config.yaml
n_layer: 14
d_model: 256
n_experts: 256
experts_per_token: 8
d_expert: 32
d_shared_expert: 64
activation: "swiglu"
moe_layers: [0, 2, 4, 6, 8, 10, 12]
router_score: "sigmoid"
normalize_top_k: true
routed_scale: 2.83
balance_loss: 0.0104
balance_bias: false
init_std_router: 0.0293
lr_router: 0.00148
vocab_size: 27858
norm: "layernorm"
norm_eps: 1e-06
tie_embeddings: false
optimizer: "soap_variant"
lr: 0.0054
beta1: 0.95
beta2: 0.99
batch_tokens: 131072
seq_len: 768
train_tokens: 783400000
steps: 5977
dataset: "wikipedia_en"
Below are experts of layer 8 (counted from 0) of a mixture-of-experts language model. Rows are named router (the router's row for the expert) and show model dimensions 0-255. Each number is 128 + 24 x the weight over its row's rms, rounded and kept within 0 to 255. Numbers have three digits each.
After each expert's rows: "comes before" lists some tokens at least twice as common just after its tokens as in all text; "mostly gets" lists some tokens that are sent to it at least half of the time. This comes from a sample of Wikipedia text that the model never trained on. Tokens count by the router's weight.

# expert 146
router:149148112170113113185152125134143148112125153117119099122166170129128077136160107124104115121141156141098119088144158098119096153124130094097136082140138135104142135166169148116107147120117103130124130097154104112109167099128121144141136102127139138140080174128103090142164165114110151135137148151077154163142125125124163149100155090109127180117172099119134103133141132102084121122113174109157125131131130119144177123098103116123138118096117124140136159131109096168144107168131133162131127116127140108140132140126155116113136110120141154099086081163082138078127129133105147127150134092182129123132104096113139123126095189116085133119132113129114100126080112090119144146100128132135111121133109199115099114104066154103158131109113107133166106112119120111080114163134107
comes before: ": ", "(", "\n", "- ", "by", "= "
mostly gets: "Genus", "Phylum", "Species", "Binomial ", "JPL ", "Coordinates"

# expert 95
router:124126117131129137148138135126148150117149185086102144113150154148139088137151143099138129158127143122045106114114149081113133142099089140101145080114121143098133164136154141095139126135153099134139093121144127123114156130089159165128139107116148091149062122142119116149161126129122104136132122145107126177154099109117130134146121070102129127130128114154134130150125181112114089107108172087142113078151100116129178130104092125134135151116139120131154211124158135138126087148102129144107157087107135118164091123118108134090151104120116156117104159163117171129109156125118128148153158123129159079115121097119156151162134143119086089118151089077092107113105136111086134169115142127136131113141137127138086156102128107145164150107113150122141106118154118134118097147148113
comes before: "of ", "in ", "for ", "member ", "that ", "who "
mostly gets: "largest ", "another ", "member ", "Another ", "variety ", "a "

# expert 229
router:133131125099117099132152154157158141088158180103083079155133159136125121147181076100153109096167147161111116089108135147120083147136084108093143091123089164127109137096163147138138137115142105103157115124160143152157120141141150117145123125126132099143079117125100096134117126132103102134138125129087117126141099113101145141128135078116154157099153124133111138152154180110124149115102157106133114123104115140154138134138099148117169122133112124146140170134142147183152129162119104132100143128129134122143128112150119143103142095144103133110115097148142194140111118152115131130152153079139154089122137124142163094113125163116111143126147082119146096121071103095085154200139138140142139144128099142101118134062091118134134099097155127097140146101149143124101090098129116
comes before: "| ", "of ", "|", "years ", "000 ", "m "
mostly gets: "million ", "five ", "six ", "000 ", "seven ", "several "

# expert 161
router:153167148116071098158107102170215142104134151117067092094173157134140096168129106092132161162149113111106095078112149113120130125155102114110107109121121118109115164149144173076103119117164107118155138095150113129145158136121145153121125127148190119139105137152140093143127130130081137153126128100055116134129126127126145181119111124111133149117148108149116129126148131133083111115111161143147160118126138139168115141152079136132155128098141105116115159117123148163152106161108145102131144117107155135158137100119141132136124093141086130117118124121105129112123118136128126127126145118116153090159105118115166101164120138126157126121137110116132078123079135104098175173110107135120135139134155168147087139093079151125092128129168128127164117113135137121080114138114129
comes before: " ", "| ", "\n", "|", "- ", "— "
mostly gets: "Suc", "cess ", "consolidated ", "Won ", "Active "

# expert 198
router:134194104135124134110118120132177115100117171149076133138159153113148133148140136103149187162141115151090094106121146082107084118109128143112117101149134173134135140117161131131136144105167115145138115115208129113141118134112143177097082138096154117148086126101128094096114131166111139154121106117094107116145137132112099134129116147133172113101151085150109136123112110096055119121135137124162100111104151135138133124140100090121125131104149136139128171156133120114152126173129092139149112120160178143132117131123119121130114082126104163088110142152086151125116131149108117136130111115118154126122135098147113112138135139093120102144166096093148096097119117134143159211107131108094140145127145124120125157107061114143132155119126116105145136120113131100092093154141087
comes before: "the ", "a ", "well ", "an ", "\"", "-"
mostly gets: "became ", "As ", "become ", "according ", "becoming ", "as "

# expert 113
router:142175109136146104141131128112176162101166176123113075119144129119124105145196122132116109166190167118102086116125148124092113116115125157109116110163095091076137153145153137117155143128140103119149098103184143151149112139125132111121108145145154095153095138120104131101098114135127140091167129126103151116134101138111139156153093102157120154090181101186135083092152119143107097114146147133106115129140104108143138083118101137109164120113105144139117140154132118123132094167107159135116126130123165135130138120104110099108174125150090147106089119135100133149081154134124129129126142102141125115151083090098158130174120125124134112120166132123088094127110146084081157161112136128099134103156130147116106114130085139120153094113161136133145107153144139109116077139137115
comes before: "the ", "a ", "been ", "s ", "two ", "an "
mostly gets: "first ", "make ", "has ", "have ", "makes ", "largest "

# expert 107
router:126164140094146136158128154134138145091150174171095112148210153131132126151171107106130145116126123126084098121142141113121101092103101128114122109139091112088153151135131100084084106085146086121151102136202132155154164117108103168146105083125137101141116119127148126132097148124123155146115152124116115128134149099134114156126109105125145123107169129156145104147131159120093126122153185123132106129118141061142118090126087120121146131102126127135116179123118100149165095156103148116146124115116137080128157130113121108131160116138107142099122122168092132110087146129080155107140144110168109124140123089115147146139103121134129149107158107144131089149115090105127164175108107090135126103123162132143108147138062131135135124101160152130174129137104154107105113123128102
comes before: "a ", "be ", "not ", "the ", "\n\n", "been "
mostly gets: "has ", "became ", "may ", "can ", "are ", "were "

# expert 97
router:152151118106068086141143163164147118103146132144120141125198109184131121169133101098100128167143170162064132110131151083120087098085079124083130098129114142121120149162163140123142124093149137144113093099141131141145140111134129120124139160166158082158079151136118111118124105132132140109153165136133156142131140123117135105166116121137160115105160103143125121138119144090115120099145170084121138108114118081162131145129102091135130126123148140139104129133129101160143101159152174119145117116116152124113108072104075152105125082124115124115123101161107180111129160120121124140146125110133158107124131121113144117130122160136134084135129099127099098132069163133117141159110122113111139128112121162150078134102088149148149123097141145133160129144137150128080085114160113
comes before: "| ", "(", "of ", "and ", "City ", "County "
mostly gets: "Angeles ", "Battle ", "River ", "Athletic ", "University ", "Queens "

# expert 221
router:146146134110097079163134148167141125102150171119101103104159158161141092165152123084106181172145146131113102090109161099108111095132098130059126080172083146119120107130156179082078117128118110129135098108140136130186159137133141152110100152128148102156091137119106118129123133144155150116083123111098142170145142133138134129167140112147134121123169132112116134160120125113104123104139134097142114109119091143194146115101076129139141115105168090098102156129111115124132125159124148148140159103099169130147096116114133133123125089114080140092130109166102152118117172147138115106139130111117122092124130108115132105133102146108155117113132112112082095130106122105106146153095115140132112126148127147110072151133108139149158125131146134099171098125136141139105096146147105
comes before: "(", "| ", "and ", "de ", "in ", "="
mostly gets: "Liga ", "ó ", "ão ", "é ", "Artillery ", "und "

# expert 160
router:173154148132116106136157135127150144081123140154124137112166167145158127135158105126120151157114141132108094095095144113115080111134126135101076069154073158105116108150189142080114122101143113151098107119130108164138155119121148186108124138127163124136083148121144110104161135105106125122121126108129142167147134130095120103126127102145121121105138094129153128149152141118118118118156117085090134097117124163174114130125062136142130101086123118167149159134143112172113128138095131114165127141127153149131105103104147142100144104120107114115073117093106158132121121119109159118145150123125165092133133128134139080150151128114148113111185105142121091108085120096102175179146106117138131118104112157144112145129095113133100118073157148166146114131142154140065134143136101
comes before: "and ", "of ", "in ", "who ", "for ", "which "
mostly gets: "artists ", "media ", "band ", "footballer ", "singer ", "actor "

# expert 74
router:166128126148131088137155092148151142113153176121140147121178184128146094151137132095090144172159162116057097141130140110113134125137066146095156108101114127110122146138151146089141151106147100127122093141152140129134165132127126112112101081134138085120094176128131111163141154127116153136168144129127107165138125092127125146127148116137133110114154129137101109118144168111063077116101158070128125087135109090136147126150083138130162145106122131144139156169165118150148129135130150168120136085120121093128098132110137126123159098107095127114107127114098151130119123156081163138094146086101180102133126116154142132141148134171133118121156091078134095143120137123122168160138112092126146097130129156135101158111103159144146142107138135140137117124137135142100100148168098
comes before: "of ", "and ", "in ", "for ", "on ", "to "
mostly gets: "politician ", "professor ", "footballer ", "based ", "GD ", "Genus "

# expert 255
router:165150148129107113151136121157163105115164169137095089106187144140152133147152121123131164103149138122082120077117125119088120097140158153106126094135102142122133140158210125095120127121130091140157111127161145092141167142104114161136137123126145106139074108140100076142153150117101090132122087099065125116139125121129148141147129084108119130114126136140145159108169140119057154110127149124122146074097118100160162121121108151147152141072142111105150127106154141165135109151157154113108132110152156086162134061122100160096137102099097123103133139114125158122111135122133130120158133113120154112140114122098123157122141114127138121133132115140098092127106122156128120155093162123123135175129141164118064137095110136113107139146139142139173123117110135118107086138132119
comes before: "201", "200", "202", "199", "198", "197"
mostly gets: "graduated ", "returned ", "awarded ", "April ", "died ", "January "

# expert 214
router:127120152120131128115120124140145158136155154123100113143177136170133104146132091130099139132146159128076100106135143101125111133124130153090147107122075153098133128133155176081129112103108109145114089086150105131155168130084149129093130117118148105133080114116112100125131117141101140128141128127111141136138100105103170148150135089128140139135183098162109104130132149117099087104138164075095113120158114123141173122094133102150141145114113092164134167130160123168166103164137155131149113133091165091157150114147119142142152115128128126118108133132063164137119127140106138125140114041137141088123156125095145085128152147128123164126149115122092100161098151129102152162114094135134140139093141133146065142098130176153132110081128136113125134170156119153110110122133104
comes before: "of ", "was ", "is ", "were ", "are ", "in "
mostly gets: "Candidate ", "Votes ", "Gls", "information ", "There ", "Description "

# expert 103
router:135174126130116101143112139108140125072175177133076096119147144144139084150143088141137151136145149128107094103143125122087119106116092152101121101103101147109124150135177147123155113087161111138116060127146120154148129116119128170115131096143164067172103111116105076151126136135090110125144119105109136158129091138117139147110131132132143116077156096163150140127132116107113111138175167087116101110137116148154105147141088114127179148101165156110133139139174112130134111169111146091134107124120124104122105110140137155135152087156128135129093121139128160128096116111069109128173130110140150088119126099111157100123152148137155121133149138109093065126091126127103128154132117125128142144136110130153073165083103134159136124136142116134163144132136128145095077117129125
comes before: ".", ",", "–", ":", "th ", "; "
mostly gets: "300", "500", "43", "100", "six", ","

# expert 128
router:137174103137117126131127097145146130090140164094112105119155166190147123177115119105136159142159151126103125113112148110097122092143137137077150102134132108107109149143156166098107106129143093120148125126156112192151172102122124123102128125130169131160090162143138117111119130126117082137119149124097150140137133111135136102109144120115140153114149109164110144133136122092112119139128160120126114144115124097155150084138100128129125108083145117130145151111132124162156128159139126137111159105158122128130125106136102146118171092125095124146115111119082129135114103156084162114139140076134134080132134084113167121144159130111148137103120094104110081105106119131109176208120145131107159139135162172118091141080063109141131113118116141127177144140158141109087097133153067
comes before: "| ", "|", "\n", "; ", "\\", "% "
mostly gets: "±% ", "BJP ", "% ", "Yes ", "Nominated ", "— "

# expert 86
router:134174110125113094102120122136129137071132136117096077133148136149118101170120102120105125156152141129102092093112143128081084100140144103117096116174115136095107141162148153112106125100138095119162104128160141094132175100126113136131129124143174128145098144147140124125117112131093126127136140149092124152133110113137127129129111098163142119099177106143138127129127106099131146115112155108090137103139108109175184109139121124111139175092151091118117137130141130153168136168106148095141114116166136138154114083169112142131142092084076133133129140163093140097111135164087118110170146076144152105134131109089150138166160113124113136127144111099085090149067126114113148173120121133144121125135133172133099135099092142139144092135140140150178132141154122100091091154141089
comes before: "| ", "(", "\n", "|", "; ", "— "
mostly gets: "FW ", "Loss ", "Turnout ", "tick", "changed ", "Spacewatch "

# expert 124
router:131164139092139132129086089152163109124127157135114118094201163144137091146169122112105143160156167108113081096123141130086094143122133160125140084120135104098135151163149112061098112123157102140128117117142126136150153107133135129140085122154177128149089121161158119125136102159107130143112123150096132129136107105122138150117100099123132107120142086139124127121146115115133113111129145133093133118159125106166136137138120107160154169101128100112096170114140127168166113147160142142140135110125122092152113131118111115107173097138074128130111081146102140119115169152124159153110132101143151108160114117119173115145133165097113121119117095114131072137090124096095174194117102134108125088135145116106102155073095157135129125130125149128175153181125122134094107124132117
comes before: "- ", "| ", "|", "\n", "Succeeded ", "|---|---|---|---|"
mostly gets: "remained ", "\n        ", "Votes ", "Notes ", "All ", "all "

# expert 242
router:150137099116105121140163139150138132110138140128093096124181181187134122140177114118128127150140112138109110088156130127122097130119124133095153093152133111116114111112165155098132136101150070163155099085167101167102150123127084140139117129149175114162115126126132081113128128150132118148128104107118119135158136124113153135111124098173151156092165119129139142124127187113069105119133151146103125122103139139131148138143113122167120107131156129086115141125134085165119111170146151121143136103124133117151136117126138117118123112142123143095139086143115172136107153128147141159161123106119101073123127100143102109170108116114149124132171109119138101120096119088073130171089142135117150121132171144125109125136039142116111098135124119121142134143137134127048093142147076
comes before: ", ", "– ", "201", "202", "200", "4 "
mostly gets: "pm", "December", "October", "February", "→", "September"

# expert 100
router:131170138118153161169120104111162123120152161103076104143176180146153122145130107106140142128153140138065119112114141127120105130073107122087109100108090111131150134152170150139131119071189080118180123108210148151148148125158141162106134112145159087133109101126117074091149111126129123093155121130098142159152107159125104123146131090131150134106155075132108121164148164103127145123124159092123130131152124144128134119138092104093128131092122120147092159120153128140155109167091134147177109119129144111107108122124130110136148088125084131075121126126091167085110147131119131151147155106142136122131145110142110120161123131129141105114159133114154100149124133150119113160125103134139107121109105126138096112103065122159123129106150137129128103123123120095104101132119095
comes before: "the ", "a ", "his ", "an ", "their ", "been "
mostly gets: "be ", "than ", "around ", "under ", "been ", "approximately "

# expert 201
router:134140131148101099158150133163130136089143141147084123103134156115135153161152103152115143164163138141130098084140148111110107108131110124111126110132107110135108164166137140100128151117113082133102100130146155133116129144075122177137098124139177107153084152140117078107127127154105125159121146142101132123147148120082102136135141073122154153072201102119130123142147172146119122112126141095113117127119131150157163127151142120111106136077143130115124168117167140160143119140120116116152105139133150100117121107135120106111187108139130139135160140142086134137116138141072129146143121078164119119125089133118156086121148140147121127112154112116128097132110119104111129176152123161137117127106149141133072129104031117140148141115132141121162095143109152164096088149106069
comes before: "\n\n", "\n", "s ", "See ", "= ", "00 "
mostly gets: "==", "===", "== ", "=== ", "====", ":"

# expert 209
router:163124160137113152153152110137162117125141150137102088084170175161146115127172100122101145140133148102080072106123133141108097111132136138108148102132116123144135134111166116104122121102118079162156155097157102140120139114090156153114114119142147118151097089137099097128143100132141118132119156126066109149148137123098143151101146126161131150079151109171117175119152147085074104106128155116119105125115154106168141124113089117141107132145157102118125135136147133139137104164142148133176135143118137097146150105131141156111160103166115149104155117150117163118121134110110107152172157103104101087126156139108102141141114100158115126138115131127084086105088106105116151171101130136133143123163126143155051106139063108115113136119138149099117109135168147122083100131148109
comes before: "201", "202", ", ", "200", "199", "198"
mostly gets: "October ", "November ", "January ", "July ", "February ", "August "

# expert 195
router:105155124117109131166118133123161125085121136152112098141178162117095130141172080138134138092180127169096138104129155113126099148131130162089134092144118130129137163144158161159139144085159064123130113128188118134110171122115147147151131145114157104147095141117101105147114142126111110149172118132074141120151116144108124117144141093138132147119135113160154135113152122113074115128140158115111144121164137148158127126144104150129121123096146140133123157137136113135169072133146138103148137115145128120157093128124116130082153095129081158117094107123113172122121154102144114128133168092138126104131123088113160113179093131109087115107160104100125049137120145125078151149161114121135147136124121189132108147120083112126143099147130129121168126147153123111088118151093091
comes before: "the ", "a ", "his ", "its ", "their ", "her "
mostly gets: "prevent ", "protect ", "near ", "of ", "reduce ", "replace "

# expert 212
router:117169146116132146117117108143181125124131155138085067115146102113121110158160119136109157163118154147096105095142138129065132108110116160114137114160102128124134156155134197119149156114119072158134092171129107146144162134130132150110127112141128108141091127116120083137115113141074106151137137140121135145134099130119154143127122121108147130113152088157147147133135133120069133105146186112132111100140127169151149140112072089121125135120141136134114125115161146182152103195130143127116127128132132128125128134147118146149145115103098129125121105102076167102125144135089139114123135104093132094131136083111178113174147138139120119110136120093102035147098086115101115159143133139121115131138111123118099122107080137108124147139125130174165141126122148136085083143133100
comes before: ".", ",", "°", "′", "″", "–"
mostly gets: "56", "33", "34", ",", "38", "36"

# expert 130
router:112143147121138098158160094155168134094115114154096073098156166148162137155142087126114147132152132124083141110135157105098090122141104145121110078165110137126128140141173159159090149115142101134163110097187097149103170106114126151131110133133160096126062144145104066100129121092108126142121144101104155150139143109108136124156111131144123132113148067122133149138163119098110124119134179096123125129114114093145128130143129144124139133084144118108127137134154137130118087128132121130165115117150145094180110112122127130112121088107119177111137120137121143110089132145113145103115176128131134097130116113122151127154127104151140111145173072106135077150102118147113148131103129125141145136121118150118080151121084139152109144100133146172190099146146144125088097176142098
comes before: "the ", "200", "201", "199", "197", "198"
mostly gets: "In ", "By ", "von ", "in ", "From ", "at "

# expert 145
router:116140144130122147186145144149155110130114169096124126107147181110118101149126116123168160138163121126088088083103136098100118105145077104116153127141119141115119159131144147133157142102124093119161080136174134140113149110122138132122137080095164111137099151133113140113134105114098099156122131147113125146158147124130121160157096117123138112128177109129131131159127189118091109122114176113134127131112096096141171113147098131113161144119160097110156193144119114146158099152112161126132124109095118148175118116096101143094134083133103154130119124141121138120135139108099110149131123141098142076106105061121130134138153118102115140133167119098124087147090153099083127181129155104142115123170158140109117140085121107123150134111080133128170129157155127090138070123126112
comes before: "| ", "|", "member ", "new ", "number ", "few "
mostly gets: "An ", "a ", "another ", "Another ", "no ", "A "

# expert 251
router:152164119121144099177118099126146128113125173099123075116136152175139112165159130109126166158130137117060116093139150098092118109106114142106140117117092136110111171131167132093112136126128092128160096141151167125110141110120144154143137102161163125159100137135083084136158142141093104132156152115118139133123120135110117122125113094120149176100174166125166145127153119145098116116138158098122155125144159140181136139142125134107139129081161096095142131142151160144194117150131109117121132114108131115111116098094124155117161097119104161131094115135097146114135142095113144149162128076136126138111122106109107108132114132108115117139125066124116045128092122095100132183103128139121115142113168172138120137082089136156112113153143128147175124124125148121112104115107121
comes before: "\n\n", "- ", "\n", "000 ", "\n  ", "5 "
mostly gets: ")", ").", ";", ".\"", "\".", ");"

# expert 241
router:150182138084144123173149109140155147080135157122096087123148125137122119131156086083110113204159152125083078092129144122103113112128105110102125108141102129114091117146152181089127139082136108152131098100152107116130153092150125140138141163154134122172104142101148108122160146133100104147126122142082144159119116137143136138121126082140149143110148134140129112128149130097086102112115151081104106123142107104157159096130124138130148119103138123123120133124106138182146097186149142111160136099135171111142118103120132150126159098110117146116124107145089176124136109160117150110148128066141146108132135080121131118148085102111110135098129096125123109167119134116106140164095119146143126095161134168117088151142108154131159146113119101141169133117111133119084095150167099
comes before: "(", "| ", "=", "– ", "/ ", "is "
mostly gets: "Arthropoda", "ensis ", "Albums ", "🔨 ", "Formation ", ")\" "

# expert 156
router:115128131124121129142136131156148123133145167119113098104141137194140119160157082118112135118154150088079082119109167121124110122134128149095111096116085134113128125157167164159117107116137106165125077097156123123134156097072149133099133126152146093127062158108102087089129143140113109108144126117112132163150122129114149138147121067138116147112174074176115108114141150090115113107151159097124141124142148138121157075098111117143120128104131116134136184158148125123140113132113153140127129084108159119158160119128140119131150121153132143128087144122048161133107123137152118142140133102145153061141114126130152112150153162105120128145172084148114090136097144139099153157133113130125144098122149154148094162095096139129120100094140144099133146162147121138104122113126097
comes before: "of ", "was ", "is ", "are ", "were ", "has "
mostly gets: "Each ", "species ", "word ", "designation ", "method ", "genus "

# expert 246
router:138126155133127145130142133153170149087160183153090098084171144152124083139154122124112165203125102137125105121119158128106119136125101120090113083125091134136108162123139156120118101095131064142092124101189151145107143106105128143130119141157138092141101113134120137135113118135131129122152127132100122109135108109156165118095129093127155108103125130170145140149154145110123132119100158104119138132125124124142121123140141128114148141062127127110141127137170120137161107158149143150152142107126108140142128143148143163109156099156127162117099157130128136109128121125116175152121127119093107112115089060108133124154109101099133096139166094104099088111130127099116147188088102119108119140142149158145113131140103141149096163147069161116131149156105160091091051128146112
comes before: "the ", "be ", "have ", "a ", "make ", "take "
mostly gets: "would ", "could ", "will ", "can ", "to ", "must "

# expert 224
router:155132117124128117150122115143145139142142151096111082119200155134136118195120112108108156104132122124122144080127155106094099093129119127045099077142106136092131141120154118104112147130148105107116111120163120126125141116105141143100140126134148105154059141118127107132122147150081113123139118124106140142134114090139142137134125102127135102107167117121118128139179121113105129111139183123147155112133111130167126143129108111146146147082130115142132151130195146176138140170120149107153149118129122156140111115120124100118113116130106151127125135095083221133121125152079136131151119147121155113130111144126129098168139138121137146128141101128121007125087139097108103159153122132132145138129104137137136126100065117113096126114142155115119124166139143128119111102139121
comes before: "and ", "which ", "but ", "who ", "including ", "with "
mostly gets: "\", ", "', ", "Animalia", ",\" ", ", ", "\"), "

# expert 106
router:123129094133111134140118130165138127074159133124126128153166143158122109160146125103126141131168181094090134100138140101092093080109112127099154095156117141152141164118153124123134119122177071150132077126169121140152150096100131114137159125137143111159098090148103094127121119176119151120131157113093124151142110119147126145136150125099110170077167125147103128180128136131058114109139143124137135087119118118172108145173104115132118133087162151131108140130131111179120137144115172117172140107141156138127116083103089136118139082125118133123133129104122126126104140098078132116167125084148153118119107118120147143131102152151171091115173109108101119143081155094067151143103106122113135114118113131099119141107101119127094125142165126159150151132119127120085112141141099
comes before: ", ", ". ", "'", "a", ".", "o "
mostly gets: "ville", "lé", "burg", "ette", "aire", "ele"

# expert 159
router:127160135120140080140095101140153119093128156114106102083148169152133122171160100108123129142147126089064096106127168085110116123149122122069122108138090125115106173153198135077120135132162119135124121087151142139135169149091148166141087111139193116151097130156130085145125111128120130144122134132119128125118115081103120144123096094131132149086147100114137163156185131130104144127128170105117172126119155140173161149137130122092137129066174108106157139152145124131156127168105148109113136128109171108122113092106149135122146118147139145134146121142104155119115169126102145148142143087115128114129077113106129118138144150125118125135144094123132096147105139087103162158085124124131122098122146161152103167090096128164132138132140146123152140099122137118111103131119110
comes before: "\n\n", "\n", "S", "200", "201", "199"
mostly gets: ").", ".\"", "\".", "!", "\n        ", ")==="

# expert 121
router:141138120119125063174126081161174132089159134137113084123165157161170103147124107109124147175146154112125135069127136113142106083166096126104119105144117136114119135122178145125126101109148104147146106084139081137156171080150142123114136127145157116145083156145158084152160138103122140131131133108086125139142153117125149140143111123118171131111149108150112145126139154084092107121108170129158156120142132127181123143156082130135175125123144121110103146129137118155148123157139140113120153098109184150114150118102124115107114111144127134116126074173089154123112127149105137118122143119125148084144104119119132100137114133135128126120133091119126104137096127099128131161079167153154145115148140136124071138094069127113107136092131153110178101114120149131093103114163089
comes before: "(", "and ", "in ", "– ", "|", "State "
mostly gets: "Pennsylvania ", "California ", "York ", "London ", "Massachusetts ", "Mexico "

# expert 135
router:138155143090123138103157107116138155130142144138085119133159156158146129150163105100121147120155166116117118085105151106111073091131111118113136124135119105116101164127158147128103115108142075106159134138167116162160150113130136165135146133133187128145099144159133095131132139160126114146122128124111129139144110106150162106121139093103133148110138073150122123114114129099111104094124171095127099115110103124158162111163120123167128122108122112115114145119142114131170127138112172118153138111146110095158150129105126136113165091106075100149112139124122146110105111171107162104134161095131164100082143089138143125160116132126119110103144112091097106121105145088105187189122130128127167121125164162111104131110069138133123128119106141116192158180137115124072091149160106
comes before: "| ", "|", "(", "/ ", "than ", "=="
mostly gets: "most ", "Most ", "Gls", "also", "Votes ", "more "

# expert 70
router:132159149141110121163123103173171146117146140139091118105132198161135111147134127110104195124168144108082107098124134123088086108152115161097125091119103130122140157163147140143111133098125085144136096126183105153129174139086120123150117119130147117146121135125110087111126148091088108106150124129066123162136112136118115132136131072180118149104140122107117141105150125073117135113132128121121144124158144142164153136108086095144124128133135132125102168156141141118153099154131155097119134124144146129137084157145138126103146087128073157125102098122125161138106159102156139109128158116158123105123135110097132107114148145137113106139172090127114069120110124140114138156147144124140130143104149155119089126082043115125152142126124158126133111138130146125089076140119104
comes before: "the ", "a ", "his ", "their ", "its ", "her "
mostly gets: "for ", "regarding ", "promote ", "For ", "during ", "involving "

# expert 108
router:150159114111089106155151114156120134122148191143106127094157152131128090181154109085130154131159129132112070099098152098085094104128130155117134092134072140103162125116200108138115119130114110109128117112183117157147148099100150118120125125122182091147127132132141109123149124149096116107142151119133138118138114142125141106115110098146122130116149125125168136148159121100109125119119171112154154111103125095165114129142096114172102145084142144126157172132165132149133101178141154139162136112140134136182118104132107096151137094140101140115143095135090185120108155145077109133123140116144143102121140122091139097166159127138129109099143119132094084110101116113105136171112126125132102138095148138109124125092052121131101133112141166101135119125121153122119109166145092
comes before: "and ", "the ", "but ", "which ", "a ", "including "
mostly gets: "and ", "And ", "but ", "\"), ", "\", ", "while "

# expert 116
router:138187139106079127114189100138158127073125134104071101133146141137107145142153118100123140169143121163110130116120140123076114115132090119082164128141107137087124123145139162114143111093135068099135114121141120139127130124122123162121134113141157150136105178084134111118112125127114099146107127106115134127145120135113145121104121127095142142095179121146149140142152148108113127136137182148117172105122131123145116104132103093139148120106120131125109117104137096194146102148125154156164148092134136114121135121146120118143142120140107147121098116136072171130126140139097118138166136103110115110120150120127153118169162148113100109132169123096138075102099147102113126158124124129108130169129156156117078143077091163173120100092158114092174153133130188099075096133120098
comes before: ".", "| ", "0 ", "0", "% ", "|"
mostly gets: "—; ", "feet ", "(.", "−", "stating ", "Kitt "

# expert 105
router:153160119147125121130112128148131129139140169116110121088177168131172122177129126088139142092117101137104131099134155105095078104148133139073131077160106123096159140160177120115109143125139087116128070129155135148136145130113126139135126130149144098140069127108123094099139130134096118116117148120104129153126099118115130110138139072103135105104174127155146122121168145114129132110123170144127149139098108150170109130129075101119139137074119130134115162135171135168119143153093144134148134147151122148169114094122125119110112131124106140106105123116104195099121138142102157143168135132097143112150148119128136104152138129121120136114187109132104048122077154105109137180153144109125141149090125131167115128073102113133104122083138120126109109155159150111093102125139114
comes before: "The ", "and ", "which ", "but ", "In ", "He "
mostly gets: "\". ", ".\" ", ",\" ", "\", ", ". ", "\"), "

# expert 126
router:116170132110128174140151116133134122099128159111113081133184122123137124160162107155159156135146141149120097091103145121078089127130132108126123099150075096095132142127174147080086151120134076146158106096163148140123139117124131126103138141128125096118080127137151104086128130142101135165170155157108099140157108103129135144133126126133129137079167099115140135113129173123105138120149145110121129102138126120162179110094101100131153126116139118088147163125141087156169115176107171134143112078135127113151102100124107113128138111127100124145104114116090177119120163120100145085116118064116163104154118083112130142135140118138141127131173120140103096136075127106114177170132124155096124111130129144122103106126076130139140137109117137151151112149106107112087090156138146
comes before: "| ", "2 ", "3 ", "1 ", "4 ", "6 "
mostly gets: "played ", "GK ", "playing ", "DF ", "FW ", "studied "

# expert 72
router:173157154145118111178142102137170129093138160136060070092167173128184105136120083130139148130143143131084110104118146134103114135132153120083113089156112116119123171152173134116076147108130058138158058132162116115133179150129132151112097108145148104162060119147157067099150117129097118143154121114113148129146142115107140130132104120113133165099147105140118153115159155124068133126123152119148126072112103095161144129123103125127165130095152106132132154141109139131118113156102122132140140132108146094146128112122118100135115115133101137120140127149120142102111142167110130119138147129126130084140125113112137129153115127130136137147152089113136074127112139137128120163125132143107155139146142123122086098104067114111116092118150121144162121117118151097099098136127101
comes before: "8", "5", "7", "4", "9", "0"
mostly gets: "In ", "187", "By ", "190", "born ", "195"